config.yaml
num_hidden_layers: 12
d_expert: 352
d_shared_expert: 0
hidden_act: "swiglu"
balance_loss: 0.00253
balance_bias: false
init_std_router: 0.00979
vocab_size: 4096
norm_eps: 1e-06
tie_word_embeddings: true
learning_rate: 0.00727
train_tokens: 647300000
max_steps: 9878
dataset: "wikipedia_en"
Below are experts of layer 9 (counted from 0) of a mixture-of-experts language model. Rows are named router (the router's row for the expert), gate (a neuron's input weights, with its number), up (a neuron's input weights, with its number), down (a neuron's output weights, with its number) and show model dimensions 0-255. Each number is 500 + 25 x the weight over its row's rms, rounded and kept within 0 to 999. Numbers have three digits each.
After each expert's rows: "comes before" lists some tokens at least twice as common just after its tokens as in all text; "mostly gets" lists some tokens that are sent to it at least half of the time. This comes from a sample of Wikipedia text that the model never trained on. Tokens count by the router's weight.

# expert 13
router:483464542491460449550452459549471457488522511505506518498491500506519526500502539510565521480513545483528509541499537483535495523520460503457512494480514457508502512503528525470431485470476520504500459495509500508466499480500500549497492491533517488501536482515549505499560487507511476499532523510480497459505483545495498536501495513516504460495488491494530518505498491525481515496488561475491435531480507492489460528501479491497493437547468470454483496505507526534492519514543512519477478483495467498516540485498487495482519497503486502518485537509507467486529465490487510523432492520512498503503507514522467507495520525502507481511483519507517537486491478505500517465505536449508504465544479539513482532484497513491452491533507477496505542560483512505480551506525493
gate0:488514524510529469491526510501498521507512482481489505497493529460488446515478480442472497480523539481477531490486477481486519484489503527513559504497481508480490502464500457446444502536476506494514496512500535504535483524531482526513517506488489497512501517458521501509479547522497490534478480457497475472504527466483502520500501508497489496459498469511524481507509483544527541455536462527523502475472509522474490513501500508522497512530533503544490493513471542450481507490498477486514517449483501479530462483515533500519506533489462522533524534529426468535472461515502481508496512457508532523511466512501479498533483471508491445510495456486510535509495476488516425497441495505538519499535476530479491489500481521515488497519538485500511461570478466492510531505560475
up0:476491575504513493477463504545481509479493470504502513494478522497492507503483496484477497520513529531494511449523478512485468512532507499548514527500490559512535532524541522526515558483460533443496482509527517447469525523500504519511548507487474500457459497501530536506501488499499480505497471493503514517517533497483497521506509502497494527534509523501486496510605492461528477514492529521495485498584511449483535484492435517488503502487484507522535489504449532517541487489509489520483519484482530500499496467489519544484526530501495512478537455516490530495537516516499524464464516473463490513539482505533497493467531507462494489518509472472525467489517476491534509483486498503527455529538508503467513519519470464505471481525508551522491491490512492462490488496515513
down0:537461519526522457462470467533469498512462494477496476503482481531420498468560516498492493507490469522521516513525463484472508458491476479507547510520520488450521531475564535487487570502519510473486506524495531489493519514504504458548515512491504515489463486490498504485483491478525474447502523500501503517511490496512508500508468532517473452526493524492493511489437486526511511539499470500523544539510520471489504497465492480538506462513485518491536455499455478507513509493486499478543491495457498467510482492491471507505516494515472499501505490502469491525494480492476526540476480539506462496484522562503462498517467475464524525521540492490473480536473555505513473468467560535490488463537506510475494524489519517510516487480525457520499507504471501523531471477499512
gate1:522497488509500488450496469498544516526471471474483490512505526518489488471511484494494482525495521489500510540525442506490499485496532523516482469495527473542481507514509513557492509499520482466519487471484541504518516510509513551503475467473483503510499533498506465492530510475489521551481512523528533510511509480525544505508527511507511506495489539490477506504503533480450517532523454516511523528450445458479505457487474503513479516506519492530478572519501523499503531456516506506454506500528495515508522491522535468513475477512471498496468486478455511476459498551515526528479501471446436530498482505498507531539531485488508449502481530444512488526466480475477516481498492478490488510484509496501499468517502495472498482533500518485547518471531531540434506457453439
up1:473481497510510529528475552526522466523514502525473495487485531501467516546532533458479528512499530499463472487489490499496492488544517518508502541530544484492494492502507517433493537486479513504507530533490501489520431526515484478483456485498563504481512550464500518475467474530484499468506560491493491498517484534488485508484521524506524478515523500523561496485490496492540484489489532501504457494527542446506489505524535490515494544482482443492504473502494500515523474501466477499513484522496492481486504514506499551454506513489511458485489519487514517493502533483496502526539513526463513473500469517466489461513429477473516504476474479520476512497465506507489526502499519529493505518498534455537523525524505545483491522514496539548508506492501489482467441482564555
down1:528488499499543480493497480466496471505504455544466496520503498498482487513532493514553515520470514489526474508493502477516472472499467483553507531489468510493502493572522480513511487481493516509520563518493480518495505501478540540501535497509504555451495484489545472485469494500494478554539482489495478503514471464478512502494545522452545498489520533523535509498496518458520479483517486465526482447546531461503489560494493491478534562506513513500475518505489531550447506497496475521489468489469493473491543463522551475501554515501497531478525494470505475530479510448506498487504442484499462508483491533529465513505517479457484488516516516486462503491486485468479485522529496489496526516510516541484483496465498515488459497545496486521473522506491468508521531497524505
comes before: " of", ",", ".", " and", " in", ".\n\n"
mostly gets: "\"", "ities", " areas", "ility", " degree", " services"

# expert 2
router:480472515545447464556483464524457467502496459513498505511497488513530495504529493474563562441516544479497498490518514514507491561478499508509576459520471401500508515488502514498511460516478476513521520490490496503483524492489485503528440497506524487455517493509506488495517465481491474491538534513480506501467502519499526470489463468522529489471499500477525458553471492502474513520502520505492483512539494484508492552528504514470457503538474497442480482480491534528499487459506507518511481546500469468495510503499477484496559498514497481520473531511520463479512488502467525506506490475497486524506526480482510493507518500480509543521485532512524531488492502502465534524503531490551512489533504482480489548500496526561495540506523493516479486506477494506502503489531502
gate1:484491477479461556503478500508513484493482497521518531467510516515516502519496483488512485522513478493519518504449509518477523548516538470488506470525475491509529465479465491480484510526494528483499501475467448491506524490492511533466501533524509459496500461530563454493497486553556513525513506496516480507516468494492542441522448487576510524488511515479512502491459492493478517468501422513482519480486533474497509497539517492506470480506503492516490496466504498454512453528493516507516477493483483523511505531514521491523545547537502484464515494447474483482481491520524544502453515465494525463522494530484486457496435506520483484509479518525528509463502523521507479472502473517523449507515462482449504512471484509530508483466529496511494482543481509449494480491526517
up1:464509504513510519511515534512499465498513487486484485437567517495505522509510481511502530506506544484526523510483507492507481519501508528485474497466496467498509508501479443466510497535470497477494506557508477522510504528447508490522480483551512477472463504519469480494537515506502488512496534485478487505458526519497513470591506470513521521498499540460488526500503466472487500493489457473466471496500515507490442515517463469531496450517485434499474493480499500510505474544526465522458515503493500501506472495478490506561534491504504462510530540476517489511509481504557569487489500468532519556513464523457504531484472499536505494500508484492494515518511495483486464464475480468481523506509501514448500526488437512513500499479522547509502452515495524506518474518510535
down1:520511476498530522481507541491505500490479538523492481502462439493493456496516515446492452490444514515553514450501505457536521491514469502499484486510520482497474539447518502536482496517473510477503519496518493477490517487511519503484458520515520492521502451477466487541509468510502468461489437523470500497465469500468495503453555506539551538494484495503465504494442533486472518479524518529483533513502502500519501492508453494521494518528493498482483457475524527481515498507501489475491536489560494497558519481493499503482524511474483514453477559508526529494498468453507508531489473469521494472510502495500521535529453454528483485485475539477506500450504519472503514514527474459475475537520504525504457524473477507497531505502470525513481514474505484522471489516515523
gate2:492466535524529499468480444478487502494515508483477498521502493527508514506530500459521496518492589494508468481538553502486459521476484490541485551535471484489519544501507495555510515516498520511489521556519508492518536499500440523518461490461483462485513501512446466499474496503488465478468500522488559489468485499509487509505483488517478481505523493471448493496460490472537488466495505493490517498493486490475502535498506507513482509571488463457487466516516494494523546478508526484528474541498510485466483456552489476495494536507458520513491541479455511482536471494510546534471478477476507519513497512509485492541502503471445488553540516521486486520525483489518500478521500478503527477510507452532492518500533493514502508475531484483489499510529495531535486504502447
up2:499465499463547462496527450450520518479461482487487484526501516510439519506524535419545479513516560487512482520473536473509466492468535459501506534512481446505503538491479544522478525545499507492500524494506552487499484513488510464511462488507538474469514507478455497522481501500486531531486478547478522493515498518545460482534461486510517481517480493512470525496460491507509491488500477523535476499510537547509520482525485511492512506509501464489497496532475530543522518471520487473555464535534485468503514502492528488498519533531503514467464498535483517481491463491494482476484483503503485486521513513502501548544505487479497525510444451459514476492523490485512492515517495473521537497512469489514474512516488488525533493469536497555497522498515460482505512512534471
down2:455465506526483502488491486498461488497499485482516515498502519513497493507516511474518494518482464508498532464520485506528520492475489496513544503512504464518476502525516521492488504492450458513521518541519501489408506495485511505494522513475475484531503473512479530481492506533536518467552480465530516536504548521466526521480453491499479493511478563541530500460523518487495489480490489510511466486486491472489475502516528554533539476491502521495466522495549473533477521475490537526498493521501529518478473477503517538515500505521480475503425503494570533506481481471499493483473479482481525500501472479509494541536486486448497522446527525449511487536521480471455435497514509492495540496471514532496506490516485457511522473509523517553524506487474521509512433490496507
comes before: "-", " ", "|", "%", ".", ":"
mostly gets: "%", " sq", " Coordinates", "°N", " ±", " household"

# expert 6
router:540487541566402498512534497527475437525503504476505481509482481508499513494494521518537544515501517465501503565520509489539530471502466486501583471493481386506517454476521509494496467476476492508518466489496472521458499541495526535516454485516484526470535523480503475505499502488519479521530522495497544496503507520494540471496479521506508490513462462484512497516501502470505495475526583473483480494501498525484518466503491497497481497500517499478489476477512519524490480475503513500490538515486514451489484499537471495512502486510496520504510481489529501510503489504494465501464536507475505564540510504502500496500530535510530470518498489483506503486484495502507505493522492486483536496494435510475514505536516507506500493483519538470481511499487479512465539505498444
gate0:521503493466479465498518536527416475513492517508475501510521495509516538546511517488493504539492493480526491489489498504470492490502464536497511481518484453524480487518469532528481507513531511544460479464484490489542489546524483458486514507451519487528550469527453501461481481463515467525511500501488481514529527493484450484530519538478501496510510531481454496526521543475474500508496497496527471475516462459477505505481508469477517491500525512482523438508498487521492517505483505463455526452498508449471547493481538508524484508536508489469501492522471530550501480477570462536514518479503505506536499491503502457504489462513504490525488489483504448529461494479537476524521533530481499501500445505481460491543518493466511491487528485496518517524498459481495462515482493
up0:476527545507503500491470444470518513525495473512451479455459524457560528488534480495500516518493573477460525514454499543482511501522501509474502504538518514524479516508510473498506539500485506535556495478554467505481499523482530505523493526525484459485502517512519531494492507505514472494506477520503491524501490499510547502449524481506521505548489488486522509502515506501447535507502502524544499512487495491495511473509497457550483518513513477513521525504491513521570481499454515494516561509524495446504470523530493490532556475492501528469511509517516446490491523509535527491489502467491460555460505512496501478511505486505504516482489515503482479508474540512481545522516513478503460530477502552514504486466494492543506523492480526473527491512540484518524511442537529
down0:535446518459516475505482488456507507495503511483508517545498499513495533516503475538489494468472488526488464496498490508477513520538510474547529478476483473469525484489533484477512520514473473472469485525515517533530455514464485514496467479492465489492512543542516499534474486498492477459507455542535464458502510508486482515450479517499515486519512489491518495503531506514478531506465511451496546481508503500499511507517489461437509503488494499499535462480498512493543513515493496471553498496485502507501507490487565504489442466516473508558459482548498478490472489475485524454506551548474469510528529482547488435499487539507500527538554512532486515479542519536536518485512477502518498493488526519500474523480492472523519489505495500482499473546535508484516530512505456
gate1:527492503522422526526521481493505521483535506509477509490506474495489506490520528448485496501510510492461525493509504469488460466480490506448526508468488596505546459525508481486496481493485475529486468476549523484493474513449486496490462525541475526492491547539495497494554528532472489506484557504495496516548490503545477447490486511499486485501511476472514518468560506454515491503484469481457499516494502520530514533484509486446477510515530515463467504487498454499473505501527494473501487505505510479526507495499517507532501485494518514496532443510504540499507476484488493490540553528518483492549482527522483505510538473506471474508494491500498496489482513509486500503432493495555485454552485529509500502533471516523489496480502481508478513533474518444480496474508489
up1:527529523553553471489516516484521431503464537449507484523477496493498539507471494521527482505483535500519520489522508507512546510490472461504524484467496340483474509476516512479508470491520533500510474510472503536506571539470520491477495492535496495482512490477516499507481492471495499513510504476484501489491514499470518501495509481544505481514464525491481463525470504520497500457495537496499459490513517469492520495496471522554503497495517488531519506509519549468521474476478482518499527480472515532475508481524466478521463499505474508526503515461529510501491510511520480501495483486502498541494515480504523471488489522492510477491526460496474511528538524519495513491529482493441521510490489472442507498513548499523543504523476545509510480454512470522495508499512495
down1:514538524424528464483502541496490496496485495466526508510550515520503514469498492509510519527522487511477501517459491492468447496494526536474510532524494574535488489499523465495487512510473520506524527518472510511494488469486494514474532449527494458545486441542469501475473500510521486486506467461527534528482481490512452486542518497548525527516532533527521483474548492538479574532519516523535520501497523514490511524520527527442489541504519508476502510498487499520509519520456549472498450516514493490489473503503469498488551520517476503527488518540465515498538446489504549508523515475521496510496503471500506510525491472491470515488505515518518521519525533513477521498466508511520499494510555508518468494483447503489506468529484507466523483528520539505488488487497506
comes before: "20", "19", "1", "2", "0", "3"
mostly gets: " ", "–", " (", " .", " #", " +"

# expert 12
router:479441541516440465540469454549408480513530511517514484519488459534525516545522501518503504475508551487509503537503535521484501480541490524474501458510467450547525512478503558516506521475488508477522456498528494517490518487526539533522498466547510521480514477529499469552519468488493515511496504477505508491514464533528490492500497495545536481503482486505510511466491477505509486498523539467493438544505497515500496481498470508483458486501512499476477452476481520504506514471535486522487553519506498493489546475520501516474497489521475511513491520480535462468512469523478524511508528497531451498504519498529474484478510498513488500512502534486494539494506481492477515504497498470505478507514471542504499538488540504504505494543489507532494509538505503497496561536559509
gate0:490500504488462489529518533492490507486541559510497434471478523450464473474460526504507467497512522491528485500514525489465526478546502465531487474494466548484480513516491523474513462531504501485497486452526485492492506500521483479537485513446487510533504496530467494518481522490502483483483526519516520509520493487476503520428516500504509488477539476505496463498514499493489560522501468465480496476546509508516498463455458530491514473470517546489493460448466499485509508521516501487489517512513519521522513472484464490517485496511503537485469488441495530545498509523500504468467476485462544483470515510489503487480521519523471492465506453468496493467500491479526494538492491506532497482487515504533490491534469462506454489551490473489489479471461486501532520565444548
up0:513490492508460461468498488469459523498473455497509495516544487526516495517522480484488500531525496482488485503484520503531501524442499519488479527503521478507495537501579475481472542523527518513498527526496471485477503510532483485500492503503482485490489487477531501457533509468513480510505465479479522548507521487527493486553458476475532504496490454519529489496535526504515495531486509538530518467515462462522512494512499512470521510522532474456531564523456532528534457504494504513509532508490508510455477488460536515522542517502445473525471516473508527484470524481465469533526515496532526512492488507471504470546450509475501500515474507528493553510512496490478471472509564496530470487494479479508529500483494521491526504515508550505493485537531564524487450484515517
down0:541477486508476512481462484540491490530501534546499468500461522468501442483505528490521481509537527518517494492462552471513527507532530469504529551506516409498446489509477531481483500498536530491555477516480459526479465482536498550515498504479548491513477524473498504551482485496501482537515492511510523515466485510502485521525510519498496467501505506509463527544492499519490457436551508506467484517494468522539483467481503443495477522502477475499508555461499524515502490501483493459480508514493499490497487533550512521494513505498502501505502482480467510513579465488485516504508527475491476484503478517469511525481455473464532512497492490513485509482506485467499480534506532510501515493466490530505454541502522525533464493511545475531523527494503498533490520500510502
gate1:532552528477538453486510522510521510518530506452475434524507495525496468495492531511516483518468488487519501465498497504511488524506508477511529514491494533509511441491506481516489485499510501532485526519497457547535531480493494456500483531511503523529503536478498502468504503511461547503493513480500525517477513456477487527486506515497491548471464482554475488457467485494451474505497488452474504514488520512560466471496522519487516484471518477474468495531498501501528518521481531479465508491538472513514541426536527478506530480513493502502508487499495501488490480512501532484495434529524497524536477507511479497471472468523494506521478506460483566523538492508467501567513492520465500553484519524511534453494484488497519479554540516494520479474492507472478500473466484
up1:474512465538541504478493482481494506517460528510460551485494501494503548548518470524497520519569487500461509543529538473498519508524517563460480558482499513509453504498522493461477507468471523494542462501491508476474506524488506521535495481478534529479511516484498529475505500495529513504512492492492509475513486531506501457508500497557483479513518503468515517558508494487483521472493552518524512513523501524492498489507509471544493486531497526479525513531478527505492498471465465510498508489476480477495494521439491479504463497465544491556519518521474480523509472537505511486491534476554483455488510504477472462471494509502506497502495496513518493469467469462492494490469537417564480516536469498518475512512467471510505504482504493505523521474497477528510511542546519
down1:516521526505468466496519515510501512520522486459466479461464506498483509505505496514501514558532471448513470488486492505550516471497499486509487500493509431501503504500520509471490518536531509509504475511501538481502526486476520473441512455523529470504497555485477509525554469499521458489507494484487480490528498518500483525463477504530509485480502468526534512509485498505487537489487507498499543514538526508468560506498484518507528531509541528543505530504491475483497528483505443530505509487481475537544506540523539506458566504478508507485457454499507497481522503473534484480508481453446448491468483484452478492497488521529499492480482467522428517473530509493488479517480531474504486522528506539518493461513533484534483513471517461509525518493516510544503527478473531
comes before: ",", ".", "\n", " and", ".\n\n", "'s"
mostly gets: " York", " London", " India", " California", "ville", " century"

# expert 3
router:483457521516434463535509477584466454508542483478505485487494513529519501511511487504517527472515507496518534506491528492508511511511453442494547498522495442500536469501549529495511501493443505473560485497472516511527499470511530513493451504505496478500540489551494513517509462446511516510508526501493519501517480504485535500491517497534513479519486471483463506558486483474449530545516514512486475500474495500502530521515522498540482492489464467482487452492480491497510493509511474528508487523514490487480492491488477540483491484521490508517489550479478471521508506541483493475464490556483476520490519497527511442515504528530520523517492499477484495480511491488481538516498467463518505478503495498463495514522502476500509482544505511502493580547471461472464515508552495
gate0:484493508509553449456522497533490499531541446538483471537489497506498457486505497483503543472516533466529499489510441499485473467527463488509507499515482507488489456495509495489517514545508470530557504468534519513512478489486478503488475508472528484488531482547487538491552542541530534456460551495486555492516485477522521525497564511488491516487500451517511521487544530521529483504475475475472455547499484489529518491514469478520479505505464500476498489516484478512481483497490490510492500473491465502504460466506530509531486515460482495556541513486478452490548487499528500518522509523476472533521526492515509535497505489511485485546515476473450480488499471476499536502483478523489480456486524497480523498541493498515507500501517482494502517482501523543521548472536512
up0:496463523503557487479511527509503511524528459520470496498513532518496497507489482531504475493522563473499466489512487491499473495495498512487514485541466521470512501500551511462495528523534427529528515504527467464507493498511499471493512474465558514536519473502493503504527526521533521507507526522488544471510499518570503542495518493511470486464513493490486523470557536529544470451461423488528500530536471479490495500468484477478491522527454538473499497476524517493475520468459492475450455493466524502492441468516531476517462510485494532529549514484489484518522466515486488484475486535515503519523513501529512553509478479528533483517517490483500493505466493482516483519508495529488485464502509547526519495519495531518516503502506461493517516514522498511532523510510467
down0:518555483474473514527502452537482491489460497488536496498477515538513500498516483453481513503479513527493533468496483465483502466502516472532460513479514603473532492504508527502523494537457491485501456471525479500523472476514483485497522504521482527492467503500471506508502526522508498523472493547515500496507487490481501538501543507511498484510469516522550529485538479485561490515536473484502509506510519513482468462560518503522567494489517515461513522510493433485513498505469476497507528502448494468504504503516480495531476472518538482485494550491491473545527555526495453522496498501452514511533532507545532482485507469490472469464514527534522508503479467531509526516474444552494515488519477480499505462474485478471501496494488494524514511533514511478493519496484511
gate1:513496496518558477547464524493456522525520439499486461509481437519501506495487460510471502493507491474513524501506522487466507435483480542510516537492504504549487454500493535509491494469493444478480500491524546497516524490510494471535497493504485497486501532466483552513515524480478495542496490506447512504477521486515493433518530468503488550526507506521541468486489525533502553515502490453508499487544457464511499521478494558506468455494530488524511509528520508512520529503493468478472517450523475483499563482493521442485538491521514495526496518512478513504500532484477507497532501504455504536511465552473536471525504519513492511482471480503528538531521509485515489494529535515509514518522510494530525465495558505516493500508490500534477532511499471492499501491522478
up1:432486493533531500492490508471522525515508492499510529503527517497499492493492511522459515510468500527513518507551501471515501483501491468493485488477482514498456456523485485442529495495458502518485466506523488502518494467530528521580468427475484494536508469470485516480482514513526509537486524470506509482506486513506515500485553504511487514504448496487541493541536470488505551489496509505478457497513458464498535475494504513475528537555485506544463494478480495510521534488496544495520524509529497521516503506474498524497496484503486531483500466512467568478536479498522513463503505476466515511499509511538525507508508515562468503521515498510511499508490493428541496519482465523483549497460487483467466475473523517506467502464462518492523471504485482469512465536452458
down1:539533499535518495501492494486507495525517465480510498516495529476495474512480521492460483475464487513504475508468505486501444469515473432500494516517443534487463485521533480552511522511488491543494511530518488488488500503511481493510507496541487538523510494493492457492476476516530502491534508475495546490495512476542514502520529527499494526515462526506508467502481509475509470455511520455516515475512506474500509524543505466528509472484453483498551502526458539525511519469494494511487505537467486468490477480486566469492490506483485521450510478531539482512509521512438531550476453476484535466535529513555535455516487488486502494502497516522496558530507506496510481483493553500547507488487462506491475464456523506500496473521552489466503551491490518499468462503473499
comes before: " the", " a", " to", " his", " that", " her"
mostly gets: " during", " along", " took", " announced", " around", " moved"

# expert 8
router:462460491592483455513485499522475489499521492476504486514497487518538532500533524490536518497525523474495531536499523468522517499492494480504505489538480427481483484485504532497496475500496490482526489458497510483473527487525518510541433511534480485479550497527525493520521513482508504503562521491493492454493496545498479527503545508542485488487486473498443515533499485504446508531489567438468469488498522492490517559490481539544461467500502476478452489488501501501534528498526524529489488526523488519485512471508495468528528516505483478499508534537508479506505487504499498480513501546484496505508466532507464492496526501556519503522471527508512529509494503444500499522528501448527512484473477505478511494509547511489472508554461492491514538495494502509498497524536478
gate0:477469504498507506497471435489538511478498488511497492477523503466487505493488487521509494501505527487522536550474519513530517487521497476477530510467477494507468514463467487505440492492496509435486484511513486555464470505542512505487499500494496516529533465441454523454504534515518545524518505541525531519510507544494550502553490484520498486525483521515490504525523489499510524507485508502518490526502483505528565498490479501540490493520462489483515522511504490494511483463508519494464529500508486483492501464481484508533502530506512508469503487470486486501510489448497534485492574466530521450474532504517532520559493550500513503549484505464491467513507485515455508486534537465500471499510496427487492518474532521459522518552476490502433504508487483495527487505537473
up0:470466495508493487511452475525520515443524501493453513518515520460511511499470489500506509519517528465484486524518513497510530457522512496504469520513490527479422480497464514509506518547501479436563547517515498523477486514502531489464508475509513488486553507484465472495505543484516538528465518546480521518480473554493521477545514468513473545514503538489512509512472468473513532476472512462543497547468500482479562518490512494507514497483478516454500507481466494465478510486477504523494477473491490468503492536491519499531497559523494488467500509494481501506525474482503515501507489468490494499502490491546512482513508467490477523507540510458480502539547482511498516455519517501538500507458494502475506492466510463526528530468456505510466485536511447491497471451520478
down0:492496473532481451517494513496482532468516479480537528560521507523537485491496465509510491507477535488511518484507477474527532519492523523540477509474514542491523533507528493516513482512496482484511533469545485526483415512496558486480525494472530516514468466461482530461525490524542483485523446502492531509458551508480487545493502461491459499492515540529527523511501507485503522512475478479512519527485500501507560542477508536499534517479503471506491523442520458492515515500499465500514535475501495514508487487521497503506494505491490477524474471491533496517495489467533485456494508467505508499486516508456523482445481465500497550489483470520472467490458513449476502497538447521524461525471518477475488450525515494544501524473507453533496482498493534502496480499493471
gate1:465487492475482449524494548477491483487530464521503480513522485532526478521503508455517503488502512521483524524543467507508523477524515510528495515484526472502452501472473510510499492515518511528536507480513517468512526482494524507517461489527517515535550468526489532509477508494516499519566463508470459521492494513517518496530554485490467519484491534519514504466444458502530561487451523486516508538520506521486481504490458522510496465477517527457506499524525501487509462488492499502497504504498467525483485527474510471513481495499462523491477479507530460463525513511437432500511473508489536498463514561567472455490499480538517541488482493504516488525487458526532494527515508510497519493503476511461531490524483433524459514471483448519499479512511491490523483465511482
up1:460469488502489469524510517533454509516472465534502464485561481537504467459463432500508515484488484505470519501521486519492513493509476515461463508500480474494516514491507487460544500514542486524512517494487462539493516472463499506547504498532507503496469488521457488507484473472482484497534458495496487512495552502479495507506534456541472474490499524518478530477492497531552497546476523488473500513491518507518495523520461507507457494490485516513475492518526520504531507520516456508476507528505496492525512542487497477465494496520468504504494497526496451481514522470454458513480453510499525511516459542517481502460508508524465532536491498519521529564463457502497499501474482457497456481500509550504498420469489460505469514505516472511462493509453532483479470525512469
down1:490527516466538519473524538524467455530518501511463538528510491495531499447487474466504471521461483536479490481517495478471446542508490454473530531499486545474510534518473458537482529520455480498497531497503489447509543515501509537545502493458519475470456482510462519508507508495520502517495442499491494501494518501473512503538487501505465491464488459492507458497480491485513480468539478518561520519497487498481510515471541461470541482507507539465465490498512517513513479464448498500523513461506477518506512517496500522500532554485518510536511489490559500507468463525503493485519492524484511480493504531491527496496480495514502529492468476497517495491468496513496477474475508528504539516502508500458516483504497511521509468512478520541458550461546486530568475472488478
comes before: "ed", "ing", "ated", "es", "ation", "ic"
mostly gets: " particip", " caus", " chang", "serv", " ident", " plann"

# expert 15
router:501485550573456489546500496561474452524489482491528514524484491534528460503507496546541573506501537443453501500493504516509519515488515497502586481514488423476527541477537500489519508470471520475517492491483488482484493464517538506500482488517526478446532475531471483489481482485519459495552504480459545497507470509488509523499477484532505460497481468506494486525503475516478495498509541485454475494509511542468488496517494539470449492513468480471506475491474527516511495536525502498502529508540488468501488481486473521490534501502540523522510505491514501509539520493506508488476504521515499538491502536481444506499496535494509477520460532531469506493503485482482490504499508501525471494547520496473489538508495516495513502525523513476508532501481517522484484526494449
gate1:504546462532498524464548477508551505492521518491503487522506469541473484514506482562438507457512501519500518496483481452526498512488541497502535487478457494506501525485489466521509492522498498528510466498545491488484499481472481478526485507515509501476501454507487478493532472508505499462490454544474458479517498538507513485464498507483480542501520516452482535501496509507517500521523537516501503517496539509494534499480448553513491468503497492480560440497479485480548486497474508480530520490515496509503475493529475470526471490495468472504485541499556530459502509508515528479562526479467538472472492475532513523523478520500488534545494507479541497481542506470477505506519517493470524468524506494506491534490572492487516545506515500521526528521471494451508455518488481
up1:523470492472485482498466473450467443501516475505551523499474526484489516526471491472546490506488474502468475501524523511469502506500483505499494493490501524481464520549489507500484497495484491504495460470488464545507496536466523524518487497476511536507466539494496469496485489486490520525481544467507514519519503535487493484536515496535535499514494501492477495456490518499513526453469486509512457507535480484469488524521531507464479506460478471522485546467513473480472512495464529510467457495495489507520506499505497513513532492498511541495496447521506496554483507516476462517460495484494487499512501518514468538472490453493560499455506489518434490525491518541537474504501498469560477522436485563477532516491466494485538493490504443484481438501534484510495538509458525
down1:485494478461493478469506474471467501489530476482490529502474479493485509521493486480542511504453545512446487480552486510480503512493476535492503493508486458524475485484504561520492495524524491489482464529515523484496550501519487517529510504470513524466507518491508492479515508534486486469519512508471463480492494538458487484521497533513523488547475536504452472502487546515487471515536495525483511515522492481487477500520491513455479508535458496508525495482556511494523514490509485496499513450516524544504491463488465502489516487514480506531528512513508496555498534445522478469478496467517484478530520517458552489486499469456534541539506495471504528542492498472538449512507451450500526478449510552470483499481506532484472521513480467495521511482514499536473519475424485
gate2:490488506528525463487501508474480491472482496479474492495501499500507498513530489469482515533501516499514485452504470500474453487515537514492485471527496496526475485507529549509514496442498545515469482517524485477507487493513480462448501473504497531475487486492519513491496477501502440450507486517459475490525491513511527502520488438466510462527532517554493510536498514525515520487531515493540508479508504488500498522535514496517466527520492485522511455517529492547451522521494453474496519521519502512521535525517483513541514505525534492548490512530533492517491542527504571464514463474516517488507541484488534495508534482435464510534521454516526536476517432524505508559516518474475492447527470494526507512568470517482512504496489491514482472500517536480516482513521514
up2:514457492479504467454533522555484539515471482504518511448520525478507518532526460524485481468496468486484502505464463484494514456502494465484497484458504477443523556515502473482519530533507463466510510513510477512537524463509486509530481489511466509520485462517559482453506463499493505515513485515456519540515477489483537506529472518504549582484509476504486504472514503526465498501526533469520505467507473483536495523489496537485524549478493554506503484486536550473521500497523498517498494472491519489507504505479488496544502491482514475487525512482517518514528475456463497500476496513480513507503517486499473511533474475515487491484502505423514503517465517505472496476466505478528532496457511450490498533467520519538498563512456487507463474504478491477512509498519528
down2:496455506483462480433485487487493517496497502531492510499519482469538517529513508448507475482535542504538521522563502512472511510545495471490497491466515489478485496514517480490531454502482483473451491491537505507500512473555539487500459549503492504470496488492497548452467498515529482563513454506480475490557521489516520544517547489486475501530529515515492510477507520485500477469525522500518509492471510488488518547478505500456492467470505478492520505569530489501480477518534513483520500467530506480526502462488493506538443468495494483479470490491468471509485504521499515464488523436546485512506463511476519522499491504445485564455497494515477489483497450513476504507515491485514511489518505474540509472491481532522506498531505479496515511451478504520478452504488473
comes before: " ", "-", " N", " S", " D", " —"
mostly gets: "=", " :", " ;", " |", ");", ";"